{
  "n_experts": 32,
  "d_expert": 448,
  "d_shared_expert": 0,
  "router_score": "softmax",
  "balance_bias": false,
  "init_std_router": 0.00987,
  "lr_router": 0.00197,
  "vocab_size": 4096,
  "norm_eps": 1e-06,
  "tie_embeddings": false,
  "optimizer": "adamw",
  "lr": 0.00193,
  "dataset": "wikipedia_en"
}
Below are experts of layer 4 (counted from 0) of a mixture-of-experts language model. Rows are named router (the router's row for the expert), gate (a neuron's input weights, with its number), up (a neuron's input weights, with its number) and show model dimensions 0-255. Each number is 128 + 24 x the weight over its row's rms, rounded and kept within 0 to 255.
Before each expert's rows: "comes after" lists some tokens at least twice as common just before its tokens as in all text. This comes from a sample of Wikipedia text that the model never trained on. Tokens count by the router's weight.

# expert 22
comes after: "0", "1", "2", "3", "4", "5"
router [128 130 127 118 130 136 124 129 145 157 166 111 153 121 130 153 117 151  97 163 115 132 171 148 119 138  91 113 134 175 137 167 113 149 142 131 106 120 133  74  97 123 107 133 131 121  99 118 128 106  92 129 104  83 172 161 141 148 129 121 127 151  75 108 142 108 118 125  92 153 163 142 156 115 113 116 131  89 134 143  92 171 143 132 154 122 115 158  96 133 117 137 102 100 123 147 128 165 116 129 170 141 129  90  93 149 149  70 123 153  97 135 117 136 145 127 112  76 104 126 157 113 107 155  98 128 131 145  82 132 124 153 127 119 100 160 163 140 148 173 169 149 135 144 113 108 115 157 129 126  94 153 136 169  92 129 132 146 129  98 133  82 103 154  78 130 123 110 124 131 142 114 117 134 137 152 104 142 152 126 100 180 131  93 153 138 132 151 133 141 108 113  92 168 147 151 164  81  97 102 113 128 168 167 122 138 163 125 128 123 150 110 114 160 132 186 103 102  98 102 156 143 150 142 142  83 133 106 167 110 167 138 175  87 121  99 146 128 129 130 107 147  91 120  93  94 168 111 126 125 140 138 139 154  88 137]
gate1 [ 96 122 102 144 140 137 124 186 132 154  95 103  99 129 108 120 165 140 129 137  94 167 151  89 129 160 111  96 133 128 130 122 178 166  94 127 141 116 116  84 147 129 169 126 156 163  87 108 107  98  93 159 121 107 115  88 138  90 120 161 109 112 118 166  97 148 127 160 139 144 121 129 154 103 127 179 154 162 157 114 147 117 148  88 136 126 123 103 109 134 124 118 116 108 135 130  94 156 141 106 114  75 140  95 113 129 130 107 145 120 148 127 142 139 164 171  97 124 120 139 144 126 189 121 140 153  87 170  64 142 115 101 102 132 146 120 134 133 105 104 141  94  95 143 143 119 149 130 125 156  96 171 122 102 161 119 108 118  92  98 138 148 160 111 113 199 154 114 140 118 136 124 134  81 100 180 169 148 140 127 122 118 124 117 137 140 101 130 108 142 110 117 112 124 172 126 144 105 157 128  86 186 138 132 129 116 103 123 129 116 119 137 134 116 101 117 139 140 116 128 148  83 129 140 105 159  93  90 107 147 160 146 127  86 117 137 103 142 108 149 108 123 146 148 158  68 127 154 135 124 121 125 140 131 162 152]
up1 [110 107 113 147 158 127 125  93 127 101 132 132 121 155 119 135 142 142 137 154 129 161 119 138  97 128 112  88 164 189 111 134 104 170  58 108  78 146 131 113  75 131 149 134 163  98 146 108 122 120 149 139 131  85 160 167 121 147 127  99 148 119 118 154 119 149 108 172 126 114 123 133 174 111 179 153 136 140 148 154 139 135 181 143 139 114 129 111 117 127 162  87 111 104 161 120 182 111 123 142 120 105 113 123  84 166 118  77 145 110 111 126 127 130 132 118 132 142 144 121 164 141 130 128 114 158 112 115 113 146 123 110  72 138 127  97 110 114 125 123 122 125 100 152 123 168 154 119 135 136  65 123 180  91 143 122 124 130  92 104 129 116 131 134  94 141 158 121 146  92 123 114 101 107 127 212 117 146 155 121  51  93 152 112 150 134  97 142 118 150  95 118 162 147 146 153 120 135 125 140 111 127 140 144 100 110  99 120 140 127 119 120 107 101 124 163 142 163 116 117 118 141 153 113 144  76 149 139 128 119 125 184 137  86 129 117 104 166 159 124 113 104 125 116 106 111 155 153 123 101 143 115 129 121 146 159]
gate2 [141 156  87 122  91 118 140 118 101 140 141 140  90 154 124 128 141 121 129 158  91 116 114 110 112 125 138 113 145 147  92 126 165 145 118 103 108 118 125 136 132 172 137 140 132 121 138 138 130 155 152 130 142 146 107 117 122 135 151 114 179 112 152  81 113 150 141 127 157 120  64 157 114  79 153 166 140 130 188 105 122  81 137 153 111 174 117  88 113 110 166 133 138 104 118 128 118 127 138 130  99 124 143 147 182 128  98 172 149 121 147 132 151 147 129 133 126 165 131 120 161 146 104 126 127 105 142 152 119 120 117 161 112 156 125 171 172  88 106  90  91 147 177  84 102 123 128 124 143  94 151 159  86 119 138 136 130 108 129  96 130 138 115 121 137 164 123  86 139  90 137 146 159 127 130 131 111 138 122 136 129 103 107  92 110 108 125 117 132 162 131 145 117  93 114 104  40 122 138 123  81  71 133 149 125 122 161 130 119 126 128 140 111 148 156  91 122 124 105 110 156 141 122 135 107 100 101 139 107 140 100 154 111  97  94 122  97 158 129  97 160 186 168 144 131 170 122 165 143 138 145 125 104 101 168  87]
up2 [122 153 171  98 120 128 107  96 115 139 147 142 118 171 112 114 134 127 152 147  83 127 188 159 178 115 123 112 110 143 109 138  91 117 125 124 112 148 120 170 102 133 116 115 119 139 129 155 163 129 154 129 127 113 147 126 140 129 146 116 110 155 141 145 147 121 163 136 135  90 173 102 121 150 100 120 110  83 126  80 116  95 168 134  82 109 166 124 148 104 125 143 154 111 161  86 165 113  99 170 142 173 147 122 125 142 128 120 154 136 133 135 141  90 158 155 125 116 125 144 101 123 100 140 111 120 180 135  91 106 134 118 169 140 136 141 160 173 127 131 137  87  83 141 169  82 125 120  96  94  87  92 147 118  94 114 134 118 100 191 111 118 159 168 128 143 119 103 116 120 140 165 107 111 152 120 150 135 109 137 123 157 138  99 151 133 142 128 139 144 149 130 131 185  92 132 143 147 135 133 135  82 111 127  80 176 110  98 171 116 157 114 126 182 131 118 126 103 127 116 101 127 118 101 172 157 161 171 132 127 102 123 103 133 107 131 138 178 155 121 155 151  71 128 123 110 114 119 126 137 131 119 140 115 130 151]
gate3 [122 120 119 138  89 156 157 102 119 144 113 126  96 142  94 126 146 121 105 116 148 157  92 132 128 115 146 107 136 157 143 165 136 130 131 113 125 121 110 179 144  88 132 125 115 125  97 171 141  93  70 162 113 156  77 110 133  89 115 143 106 139 102 106 134 165 153 170 135 124  84 121 148 171 135 128 170 163 162 136 126 116 131 149  96 126 129 108 129 113 163 121 133 146 108 146 144 104 122 105  92 144 107 156 143 149  89 140  93 148 162 160 117 128 127 119 130 130 172 100 117 130 133 111 134  82 161  87 108 157 137  96 141 138 160 104  76 129 136 103 138 109  96 131 138 133 141 124 121 115 161 143 152 129 114 142  91 145  89 136 103 152 142 102 146 125 154  97 126 118 107  68 138 181 127 105 172 103 126 113 153 155 122 152 147 110 155 132 151 167 118 139 146 114 132 134 166 179  67 116 115  96 144 109 116 115 155 137 122 143 111 141 156  82 109 123 115 129 132 149 101 179 116 120 108 158 121 140 147 169 120 119  94 133 141 166 126 105 115 146 182 154 167 126 120  91 147 162  90 137  76 108 163 118 133 132]
up3 [ 96 107  81  98  99 137 123  81 124 163 124 137 136 120 106 115 117 129 117 140 135 120 136 123 146 118 111 124 149 156 139 171  81 105 149  90 125 139  85 155 123  79 146  99 114 149 168 155 147 103  98 163 120  92  69 105 126 147 178 122  94 168 105 119 142 119 132 119 113 131 113 121 148 110 166 108 163 153 136 138 137 139 118 132 147 105 109 126 134 131 168 150 141 155  87 165 118 138  98 127 114 160 157 124 158 141 158 115 136  99 154 175  87 137 134 131 104 101 136 114 121 146 105 159 161  74 171 100 124 106 162 113 176 156 115 108 104  83 165 111 133 147 139 140 104 186 113 125 126 127 130 127 128 130 132 179 122 117 111 147 105  95 133 123 135 106 143 127 129 116 140  94 135 155  93 112 110  93 114 140 117 127 138 186 149 128 143 101 148 156 132 126 132  99 121 150 137 130  99  75 144  78 146 172 137 114 167 134 127 101  92 155 148  96 132 130  80 114 140 102 101 185 169 120 143 116 152 142 131 173 140 138 107 122 149 130 144 131 121 106 159 157 158 133 122 150 140  82 125 146 126 147 152 155 137 114]
gate4 [ 78  86  80 109 147 117 153 108 132 119  83  94  53 190 170 162 170 117 128 117  94 132  65 144 131 134 161 164 107 120 149 157 127 161 104  96 134 101 118 148 143 146 139 114 133  91 129 127 139 147 104 108 127 134 112  99 148 112 133 110 106 127 119 139 114 139 129 156 146 124 123  77 121 140 164 127 103  90 135 135 123 101 108 136 116 128 131 122 144 131 147 127 132 116 119 123 100  83 151 127 103  85 135 174 131 115  91 121 126  83 142 152 113 133 108 129 113 121 142 101 129 134 120 129 131  84 131 127 105 177 117 126 107 159 113  91 101 129  90 151 141 109 173 109 174 119 142 102 141 139 169 125 109 134 118 153  77 119 109 104 131 185 135 146 173 118 139 109 170 137 118 148 107 103  88 143 141 182 121 143 117 118 141 142 149 129 120 139 146 137  96 177 112 153 161 101 128 147 113 151  80  74 113 146 106 133  91 163 147 139 143 122 146 119 102 142 136 107  89 138 143  86 146 102 158 124 137 143 169 113 104 126 135 135  93 127 108 110 111 161 106 163 163 134 115 129  93 135 138 129 123 151  97 155 145 132]
up4 [134 139 145 132 113 131  83 124  86 163 203 161 161 135 137 107 132 106 130 141 147 129 159 114 148  94  97 109 174 123 121 145 141 122 112 142 146 125 131 141 149 136 138 116 143 150  96 109 152 119 128 128 133 169 162 130  91 152  96 163 114 127 161 119 157 154 166  80 135 132 148 155 131 134 134 119 148 187 110 125 143 134  70 130 117 145 102  81 133 108 110 134 130 118 152  81 144 161 139 147 144 174 146  81 159 172 165 137 123 154 138 176 142 111 144 128 124 126 108 155 125 134 131 136 132 140 128 138 132  94 125 160 163 120 138 158 167  91 136 106  97 146 113 142 123 113 147 134 145  99 121 128 114 127 103 118 151 132 160 148 137  87  61 148 141 137 106 175 101  89 143 121 117 145 163 103 104  79 127 160 154 135 109 136 147 140 148 130  98 148 172  94 141 168 110 175 131 125 166 127 110 119 145 116 172 111 167 122 120 137 122 126 150  99 123 115  79 152 152 136  89 156 101 145  91 135 101 108 134 107 157 115 145 151 155 151 135 121 145 128 120 110 119 132 157 169 152  85 161 143  87 100 116 126 108 139]

# expert 9
comes after: " |", " in", " of", " by", "|", " Preceded"
router [167 103 178 127 160 118 142 139 134 117 110 120 149 116 160 132 104 114 125 105  80 134 107 156 154 171  71 144 138 135 147 158 150 128 123 127 128 133 116  71 146 124 108 158 153 118 135 125 109  95 125 139 103 127 171 162 154 169 133 138 117 152 100 118 156 120 170 122 122 180 183 140 153 106  93 125 103 105 144 117 102 109 136 127 123 123 148 144  98 150 118 173 103 118  95 115 117 172 120  90 136 159 122  97 122 177 126 119 115 145 135 117 118 175 154 124 111  80 126 150 119 134 133 145  83 143 152 157 149 129 115 131 155 134 146 153 130 117 139 162 162  84 140 141 132 127 130 112 133 151 116 147 142 120  77 130 120 151 168 153 133  52 103 157  99 130 118 129 107 129 137 127 135 124 135 158 109 128 126 150 106 133 131 127 101 114 116 135 110  98 143  97 113 162 113 133 159  97 116 123 152 108 156 167 158 160  96 101 130 155 179 117 120 115 150 130 127  97  86  91 114 101 133 119 125  94  86 130 171 126 126 138 167 101 110  89 129 124 138 156 110  75 131 130 122 127 144  97 125 203 132 158 103 163  98 116]
gate0 [121 170 121 149 105 114 112 120 128 139 117 119 119 136 113 149 115 155 126 136 120 111 140  99 145  95 133 179 127 170 162 141 111 118 157 100 106 110 136 130 127 161  94 126  94 107 138 167 139 148 141 150 153 167 133 105 115  67 124 106 183 104 141 101  88 115 114 146 117  97 100 130 171 135 160 136 151 130  97 159 137 133 154 124 155 139 130 152 143 145 203 117 143  94 123 116 131 106 164 166 115 147 136 181 105 113 157 167 148  66 154 112  89 101 107 128 162 140 154 113  86 141 174  95 143 115 105  82 122 127 133 126 101 177 130 123 109 133 121  89 133 119 111 102 141 111 150 115 137 155  91 119 115 147 125 121 116 111 133 164 159 135 131 118 158 126 130  82 161  95 187 153 114 136 104 143 136 158 105  66 142 118 136 127 150 127 122 121 127 139 108 108 140  97 122 129 135 127 121  99 100 119  92  90  79 139 145 113 115 153  96 153 116 137  96 135 160 132 100 128 133 117 116 151  97 120 166 124 107 178 162 101 117 156 150 116 140 137 152 110 162 171 155 127 126 160 131 142 129 101  80 114 138 122 153 106]
up0 [119 142 145 156 136  87 130 111 138 142 143 155 137 146 120 169 135 142 121  96  98 140 134 134 113 111 131 126  97 164 138 109 104 127 121 114 150 125 118 149 147 127 126 112 113 128 140 127 134 101 111 159 150 154 135 148 141 147 133  96 175  78 133 115 162 110 139 114  87 166 107 147 160 115 109 107 116  81 134 129 104 125 161 104 164 152 138 158 119 116 151 148  98  83 121 154 151 148 164 157  99 160 122 173  70 119 159 114 143  97 134 100 104 107 113 135 127  94 149 145 129 104 156 117 135  91 105 128 145 146 107 150 116 208  94 108 113  93  87  92 149 140 122 157 156 127 118 125 111 155 142 142  68 104 142 148 147  78  92 144 116 107 140 162 168 131 131 132 125  83 124 114 128 130  94 129 124 145  97 106 137 150 144 110 166 113  97 146 127 135  94  86 117 154  93 139 138 159 132 119 114 111 151 111 129 127 139  99 140 130 147 124 135 105  84 170 108 116 126 103  99 122 135 127 100 120 167 103 128 130 157 143 132 150 167 105 129 113 143 101 131 162 136 122  86 222 166 145 137 141  90 138 156 155 103  89]
gate1 [153 110  89 149 104  61 116 136 115 113  77 110 105  92 152 111 174 109 143 130 121 151 138 102 112 167 137 146 108 145 119  98 131 166 129 101  95  99 169 109 172 110 141 160 141 181 159 167 113 114 110 150 128 122 119 124 139 146 108 129 148 140 132 158 100 127 111 147 104 135 144 116  57 128 155 129 150 143 121 125 113 134 123 108 156 189 160 141 181 139 149 152 127 108 117 127 115 155 151  92 123 127 133 134 167  92 137 140 134 125 114  68 115 165 136 119 157 132 166 115 121 158 115 150 133 130 128  96 118 142 113 118 128 142 141 137 141 132  91 129 136 117 111 147 141 101 106 115 108 103 186  84 143 122 130 118 106 131 123 130 139 159 151 127 157 145 133  93 128  94 104 136 144 158 146 119 129 118 100 131 122 144 151 129  91 134 138 104 143 158 116 158 167 148 101 123  97 129 121 101  88 161 138  95  85  91  85 203 111 118  83 121 134  93 118 135 123 140  99 118 164 151 131 113 147 142 167 156 118 135 106 147 131 111 122 150 119 145 131 184 127 129 144 108 140 157 136 140  90 126 156 106 138 129 203 120]
up1 [103 145 134 123 133 161 127 126 152 125 189 105 149 179 121 141 115 191  89 173 111 125 101 112 122  71 126  91 126 134  83 175 111 113 112 134 124 103 100 151  79 103 143 111 131  93 120 127 127 115 108 114 118 122 115 143 135  99 128 162 100 110 142 126 118 134 146  95 138  82 128 139 173 107 158 151  97 105 112 138 146 122 111 175 102 145 102 104 109  85 124  69 147 129 124 143 134 127  87 113 136 114 126 131 127 145 122  77  86 120 108 137 160 127 102 121 139 147 137 132 155  85 155 122 130  97 107 195 154 103 138 144 127 126 139  94 137 113 151 114  83 149 154 135 130 113 134 160 152 163 132 144 115 127 136  83 105 144  90 120  96 136 117 124 117 116 138 144 127 139 125 137  86 110 147 135 149 115 168 145 128 131 131 108 144 147 122 132  94 104 133 144 106  73 152  88 151  80  86 158 111 113 113 156 134 167 150 130  89 147 149 143  95 113 116 154 131  96 157 136  99 133 159 129 133  90 109 135 138  94 158 128 126 130  85 136 145 114 118  82 113 146 125 143 134  60 162 140 119 142 118 157  91 148 120 116]
gate2 [135 145 119 113  91 154 149 102 138  95 107 110 111 132  92 171 119 150 105 100 139 124 159 131 105 136 141 133 151 123 133 117 175 109 125 125 127 136 110 128 108 113 155 134  96 105 115 138 138 168 111 114 111 142 117 128 138 105 125 140 122 100 150 107 128 146 130 133 127 147 101 115 113 198 136 128 152 129  91 134 119 105 120 155 155 103 111 109 153 101 158 127 149 116 124 147 142 132 148 132 129  98 124 165 190 113  87 184  98 101 133 132 107  78 107 153 124 130 134 103 105 130 119 142 157 121 159 110  75 132 116 118 124  96 125 131 130 160 130 117  66 145 125 137 131  86 140 113  63  99 141 147 131  86 107 131 145 116 151 101 109 157 184 109 151 129 107 131 148  47 148 152 130 121 127  93 154 114 114 143 165 155 124 102 153 152 177 153 109 174 124 125 103 113  99 116 116 144 122 130 110 172 132 141  54 120 146 156 140 111 138  99  88 130 121 120 138 109  95 145 165 169 154 113 131 150 170 137  91 103  99 100 120 148 115 178 135 173  88 134 160 153 135 146 122 135 127 173 163 123 134 116 136 125 120 131]
up2 [195 111 123 115 113 114 131 123  95  50 113 120 148 151 119 128 145 109 118 117 177 184 102 126 139 145 118 100 124 147  86 146 172 168 110 162 149 107  92 114 132 106 115 147  92 142 122 165 164 160  96  93 130  97 134 130 140  97 149 147 136 142 144 106 119 154 112 135 126 153 109 150 102  96 171  92 112 134 100 101 110  82 114 170 162 154  84 134 101 109 128 133 129 148 136 143 149 113  92 146 115 106  98 189 135 136 106 137 119 102 140 131  95  96 133 131 153 135 119 136 141 143 197 112 102 133 168 140 144 151 128 109 105 191 119 109 115 169 110 123  84 110 136  89 151 112 111 134 107 118 135 141 114 161 150 108 162 186 119 146 137 139 146 165 128 111 119  93 133 109 109  97 133 132 113 119 144 143 143 141 129 176 125 146 126 171 136 136 150 152 110  86  76 139 138  99  95 156 110 133 123  86 149 103 138 152 125  94 154 105 128 139 107  84 104 122 100 102 105 139 132 130 100 128 126 128 154 118  86 110 109 110 135 150 151 117 114 130 141 176 152 120 145 122 125 134 122 148 148 110 143 126 133 111 139 115]
gate3 [169  91 130 111 119 152 118 126 105 121 166 114  75 161 146 128 117 126 143 117 141  99  97 136 105 142 130 101 132 153  91 153 166 141 107 131 121 148 114 107 115 123 117 173 120 114  86  91 103 105 147 128  88 124 127  87  81 145 117  99 158 105 101 156  86 138  96 119 144 130 133 130 116 125 161  89 153 148 103 199 112 123  95 103 124 103 117 152 144 153 147  96 148  94 121 126 137 175 139 138 135 134 135 180 137 144 165 169 100  99 107 143 105 125 164 145 131 178 125 166 145 157 154 117 174 121  84 147 117 165 153 109  91 125 139 145 145  72 139 110 100 152 122 149 155 118 133 155 127 141 141 120 129  99 143 135 132 137 142  81 122 187 135 100 131 138 137 112 134  88 118 147 125 101 149 124 157 121 103 121 124 115 143 145 126 157 107  81 124 145 140 124 123 126 149 121 160 141 157 110  72  57 148  98 100 125 165 112  99 147 138 141  64 115 115 114  92 112 154  98 120 123 123 109 100 128 125 125 114  99 115 136 108 147 119 113 117 157 162 122 158 108 143 132 167 126 111 130 137 149 132 135  98 109 172 136]
up3 [101 133 136 144 137 101  72  95 113 128  84  94 156  99 115 103 145 146 116 111 134 120 119 134 114 140 156 172  77 154  93 124 123  97 121 140 127 129 108 108 121 114 149 137 101 138 145  43 148 108 117 127 143 128 182 107 143 139 149 132  86 112 111 132 134 141 120 135 132 142  86 142 103 147 128 114 115 118 118 150 121 154 237  53 133 133 169 150 125 136  91 155 118 157 128 160 152 125 115  78 143 152 169 119 154 143 128 163 114 122  88 123 105 117 188 103  82  79  89 152 120 140  96 138 134 155 115 130 118 136 124 159 128 122 123 128 137 132 130 131  67 116 124 147  91 110  65 175 134 116 150 151 165 105 148 103 116 132 143 162 152 112 120 112 141 133 140 126 135 106 114 100 146 149 123 117 153 157 138  92 127 130 141 124 139 117 136 141 114 146 114 108 121 111 115 128 137 145 140 198 117 122 125 123 100 108 124 134 113 153 162  93 136 134  93  91  99 123 130 126 143 148 152 153 136 117 151 143 124 105 100 103 164 134 156 126 117 149 117 135 151 117 101 158 131 154 149 145 149 106 135 111 102 113 126 109]

# expert 2
comes after: " |\n", "\n", ")", ")\n", "\"", "|---|---|---|---|\n"
router [156 141 151 138 126 115 179 122 160 132  70 115 130  98  89 116 115 108 114 151 107 133  98 104 106  94 143 120 124 104 177  81 128 139 106 142 145 137 153 106 168 141 151 182  93  91 105 150 116 115 119 155 136 139 135  74 180  93 146  67 150 159 134 151 120 114 129 129 122 114  98 103  94 119 153 143  97 114 150 109 155 138 144 143 152  70 150  97 136 133 115 136 166 184 148 128 126 155  89 159 123 116 102 151 137 129 132 166 147 153 161 128 150 126 168 106 170 116 130 144 117 130 146 130 105 170 119 141 148 127 129 134 176 131  95 135 143 179 105 124 107 130 111 125 156 139 109  72 151 167 123 122 165 124 152 121 114 108 110 132 100 128 123 145 138 128 121 131 104  86 133 113 154 122 124  95 182 117 137 124 138 123 107 149 120  84 153 132 162 102 117 143 163 128 112  93 105 127 144 160 101 151 152 113 105 110  97 106 125 115 113 125  96 105 144 167 104 173 126 161 143 136  88 104 126 125 133 102  93 159 106 126  71 145 126 153 133 143 127 148 143 160 153  82 116 136 138 132 150 154 136 118 118 106 147 127]
gate0 [149  96 131 124 102 113 128 119 113  79 142 121 125 133 120 104 114  89 107  99 159 164  74 136 119 110 132 164 169 114  94 146 119 131 161 143 149 186 126 133 144 130  84 159 161 134 119  96 131 111 137 121 114 140 160 135 144 155  94 149 103 106 133  92  96 132 161 130 122 138  76 153 124 124  88 115 114 148 109 120 103 156 129 139  97 111 159 151 130 134 135 111 139  77 104 124  69 121 115  89 128 126 115 148 157 132 113 125 151 142 158 120 153 142 149  96 133 109 153 116 119 106 118 153 130 143 109  66 120 120 117 123 128 102 132  83 103 120 148  80  95  92 112  91 143 112 163 128  60 137 138 124 125  62 107 120 162 125 125 130 146 136 123 136 144 118 194 114 127 107  89 124  82 109 173 131 110 135 116 113 108 116 142 106 113 105 109 141 116 110 144 141 137 121 119 117  72 130  89 116 137 101 137 115 161 114  74 108 113 112 127 127 142  84 140 115 111 136 127 153  85  87 147 135 146 136 119 126 154 144 115 161 166 103 122 129 123  92 103 157 194 111 122 133 145 137 119 148 129  76 120 177 142 124 149 132]
up0 [111 205 135 136 140 118 125 150 136 141 139 147 156 148 146 111 116 118 119 138 118  96 141  72 107 127  94 127 104 139 138 142 142  93 114 109 127 112 143 172 127 179 153 150 131 121 121 147 138 107 121 124  98  97 136 113  95 111 132 126 142 112 128 171 126 154 141 122  92 135 109 139 161 114 113 110 110 138 130  81 118 104 145  74 138 161 141  88 127 138 176 132  92 139 141 147 122 160 133 161  80 186 158 128 129 150 151  93 108 121 107 155 120 114 143 114 119 114 128 122 143 198 117  89 134 114 114 169 114 135 139  93 125 158 106 130 122 108 129 122  94 149 149 156  84 120 119 138 166 167 144 135 131 114 132 138 110 121 117 120 117  86 149 115  90 117 119 153 118  88 141 148 139 103 130  84 137 134 144 181 152 107 133 119 160 141 155 120 124 129 162 105 124 130 123 134 192 196 135 125 123 116 148 135  93  96 155 142 137 136 137  88 149 120 136 111 123 103 111  60 169 135 164 145 136 159 159  80 130 140 140 135  47 128 135 164 115 157 150 132 112 100 139 101 132 124 168 105 119 133 142 131 117 118 146  92]
gate1 [131 117 120 143  91  89 100  98 112 140 114 120 144 121 128  88 107 142 112  76  94 163 131 137 158 105 132 141 153 130 145 109  79 149 108 111  86 130 110  96  74 136 189  83 126 111 104 116 123 147  97 131 127 120 120  85 136 136 118 112 146 126 106 129  96 129 109 150 140 123 197 110  97 156 112 127 161 110 138 129 128 122 118 168 130 125 147 172 135 104 103  83 150 159 144  92 114  94 155 118 150 133 146 110 151 107  82 112  84  86 115 105 157 106  75 125 114 121 115 147 145 118 122 137 129 122 154 154 126 102 154  87 153 128  93 136 141  95 115 110 115 132 128 124 138 130 134 169 165  55 130 109 136  74  95 139 113 171  97  90 144 104 170 164 136 109 111 108 115 124 167 110 111 146 109 145 162 133 123 127  83 144 134 118 109 124 118 133 106  99 142 166 139 138 154  89 106  61 129 128 130 117 116 124 109 106 143 138 122 144 113 144 170 124 108 123 158 121 115  89 148 128 130 126 159 148 161  86 104 117 132 141 132 124 159 147 131 129 124  89 145 114 124 173 127  95 102 112 116 116 124 105 177 133 154 123]
up1 [ 96  81 128 138 100 143 116 182 121 119 105 152 107 135 106 122 138 153 125 148 123 123 149 125 104 124  96 129  77 115  83 106 136 128 125 150 151 116 105 118 157 112 137 137  94 129 128  96 113  88 133 131 145 161 121 171 113 114 117 119 141 116 135 160 138  98  97 128 135 127 119 132 123 105 181 134  93 114 134 148 160 214 130 142 115 110 142 100 173 133 125 159 117 122 156 162 155 109  63 132 144 172 138 146 107  96 137 136 113 161 113 105 102 128 130 147 142 137 122 112  95 134 165 119 127 144 122 134 106 134 125 116  99 108 151 141 119 142 135 158 162 127 118 146  97 143 133 132 101 148 173 135  99 149 215 113 135  97 124 123 107 178 102 124 137 153 112  90 153 127 104 134 135 129 160 125 105 148 138 115 153 158 121 116 124 144 110 138 190 157 116  88 132  94 120 117 112 118 184 120 133 120 137 173 111 189 162 143 128 105 114 117 109 137 102 148 135 114 170 121 156 107 157 135 128 101  78 165 114 105 116 137 111 157 103  96 111 156 137 138  95 185 144 139 128 140 131 121 122 163 158 109 125 172 163 143]
gate2 [139 139 122 137 119 122 112 129 139 140  84 131  93 125 100 130 116 127 104 113 133 151 135 133 120 177 135 135 180 150 154 129  89 119 108 153  82 153 141 119 140 160  88 128 121  86 111 126 146 139 114 164  95 134 117 155 153 151 145 134 113 137  89 153 101 112 108 116 111 107 104 128 122 122  97 117 138 117  99 119  92  97 126 122 166 136 114 102 119 137 134 139  98 129 148 101 109 160 103 143 133 125  82 147 151 108 148 130 164 136 109 186 105  95 159 123 128 161 161 132 119 140 123 172 131 148 133  78 121 134  84 129 108 165 144 112  85 114 149 121 135 138 164 173 121 154  88 148 107  72 200  92 145 143 128  82 130  87 101 123 150 100 130  76 120 153 112  82  81 110 190 106 127 110  85  82 137 123 114 116  93 170 136  97 138  95 128 159 104 180 153 114  92 143 131 109 102 147 113 113 124 101 113 146 126 161 153 112 141 131  95 103 137 124 144 130 114 124  89 111 113 163 136 117 114 145 152 107  95 122 135 140 112  99 135 103 168 118  92 143 109 126  77 106 120 127 123 107 143 117 140 128 132 117 131 150]
up2 [110 156 123 131 183 134 149 125 137 142 164 111 125 105 126 116 163 145 161 114 116 124 131 139 140 162 133 168  96 120 146 160 138 143 162 110 147  79 125 126 139 113 165 109 117  94 156 147 146 145 110 113 116 154 163 121 124 155 174 127 160  82 144 109 160 109 100 131 125 158 109 130 103 142 105  77 143 110  98 137 167 131  96 102 150 125 104 148 153  79 150 107 126 165  74 157 141 161 116 114 120  92 118 170 109 105 118 157 125 102 138 130 125 107 106 141 146 164 108 114 104  94 146 115 140 134 142 129 133 111 119  99 159 160 126 139 133 122  95  94 131 147 129 146 152  73 115 105 121 152 122 127 138 105 139 174 156 156  97 103 110 132 124 138 113 110 146 138 136 118  83 120 113 123 104  92 147 131 128  93 163 108  80 116 120 219 132 125 104  92 165 114 163 132 171 112  92 119 171 121  76 147 116 168 103 154 122 123 138 138 124 162 159 103 127 107 147 167 150 147 135 114 145 111  93 109 119 129 147 123 131 116 139 144 137 152 143 178 133 114  96 132 104 139 182  88  83 126 101 137 116 132 138 136 102 145]
gate3 [133 149 110 135 112 118  81 134 118 175 217  75 138 145 135 113 126 131 114 124 131 121 151 146 164 139 152  89 108 135 115 138 122 104 134  97 101  96 136 133 115 116 145 107 140 124 124  83 123 169 122 122 145  82 129  93  71 139 115 119 162 163 118 131 116 152 111 111 162 135 151  91 130 138 151 144 105 189 153 162 126 141 134  90 126 167 130 107 118 117 106 105 130 123  83 131 123 148 130 136 146 103 101 146 175 125 120 170 158 105 126 120 118 141 131 110 127  97 112 139 133 137 106 114 140 121 147 142 108 151  98 111 123 137 123  94 151 103 134 137 149 183 139 146 122 143 121 174 150 156  91 171 108 125 130 169 117 148 148 157 115 120 136 125 121 127 161 176 124 167 133 129 126 153 142 145  93 121 123 139 123 148 118 127 116 119 113 120 145 110 181 128 137 141 110  88 127 123 119 180 122 137 149 121 110 108 124 113 168 167 105 146 184  66 136 152  96 150 124 154 131 153 137 138 145 148 180 141 207 105 139 144 161 159 126  96 112  70 122 123 100  99 151 119 163 140 118 112 122 141 124  91 110 139 145 153]
up3 [ 92 106 139 142 129 101 151 137 132 156 130 104 117  88 142 152 128 161 162 142 169  86 131 133 105 164  91 121 135 130 108 104 136 161  87 130 172 154  84 119 147 118 186 127 128 126 149 133 193 117 144 147 144 168 116 154 141 126 111  99 143 114 132 142 135 161 108 146 127 160 117  85 157 100 170 131 139 133 139 149 135 144 160 153 169 135  72 170 112 141 124 127 117 147 102  85 129 102 127 139 128  86 110 107 115 100 143 164 149 111 124 139  58 131 129 149 120 132 119 111 126 109  93 137 130 161 127 144 147 121 100 137 131  97 126 186  95 109 142 154 113 117 110 147 125 135 103 137  73 158  98 147 109 100 134 139 122 119 154 169 126 113 139  83 128 133 157 160 117  97 104 125 143  69 127 181 130 161 104 117 153 102 139 135 103 139 139 118 159 121 127 105 160 119  93 103 113 100 124 114 117 114 160 118 156 114 160 130 148 157  82 171 110 139 136 107 114 141 129 112 143 143 141 146 124 107 187 125 137 151 152 146 135 132  93 157  71 114 158 127 189 117 170 125 108 137 146 150 114 144 107 128 137 145 126 126]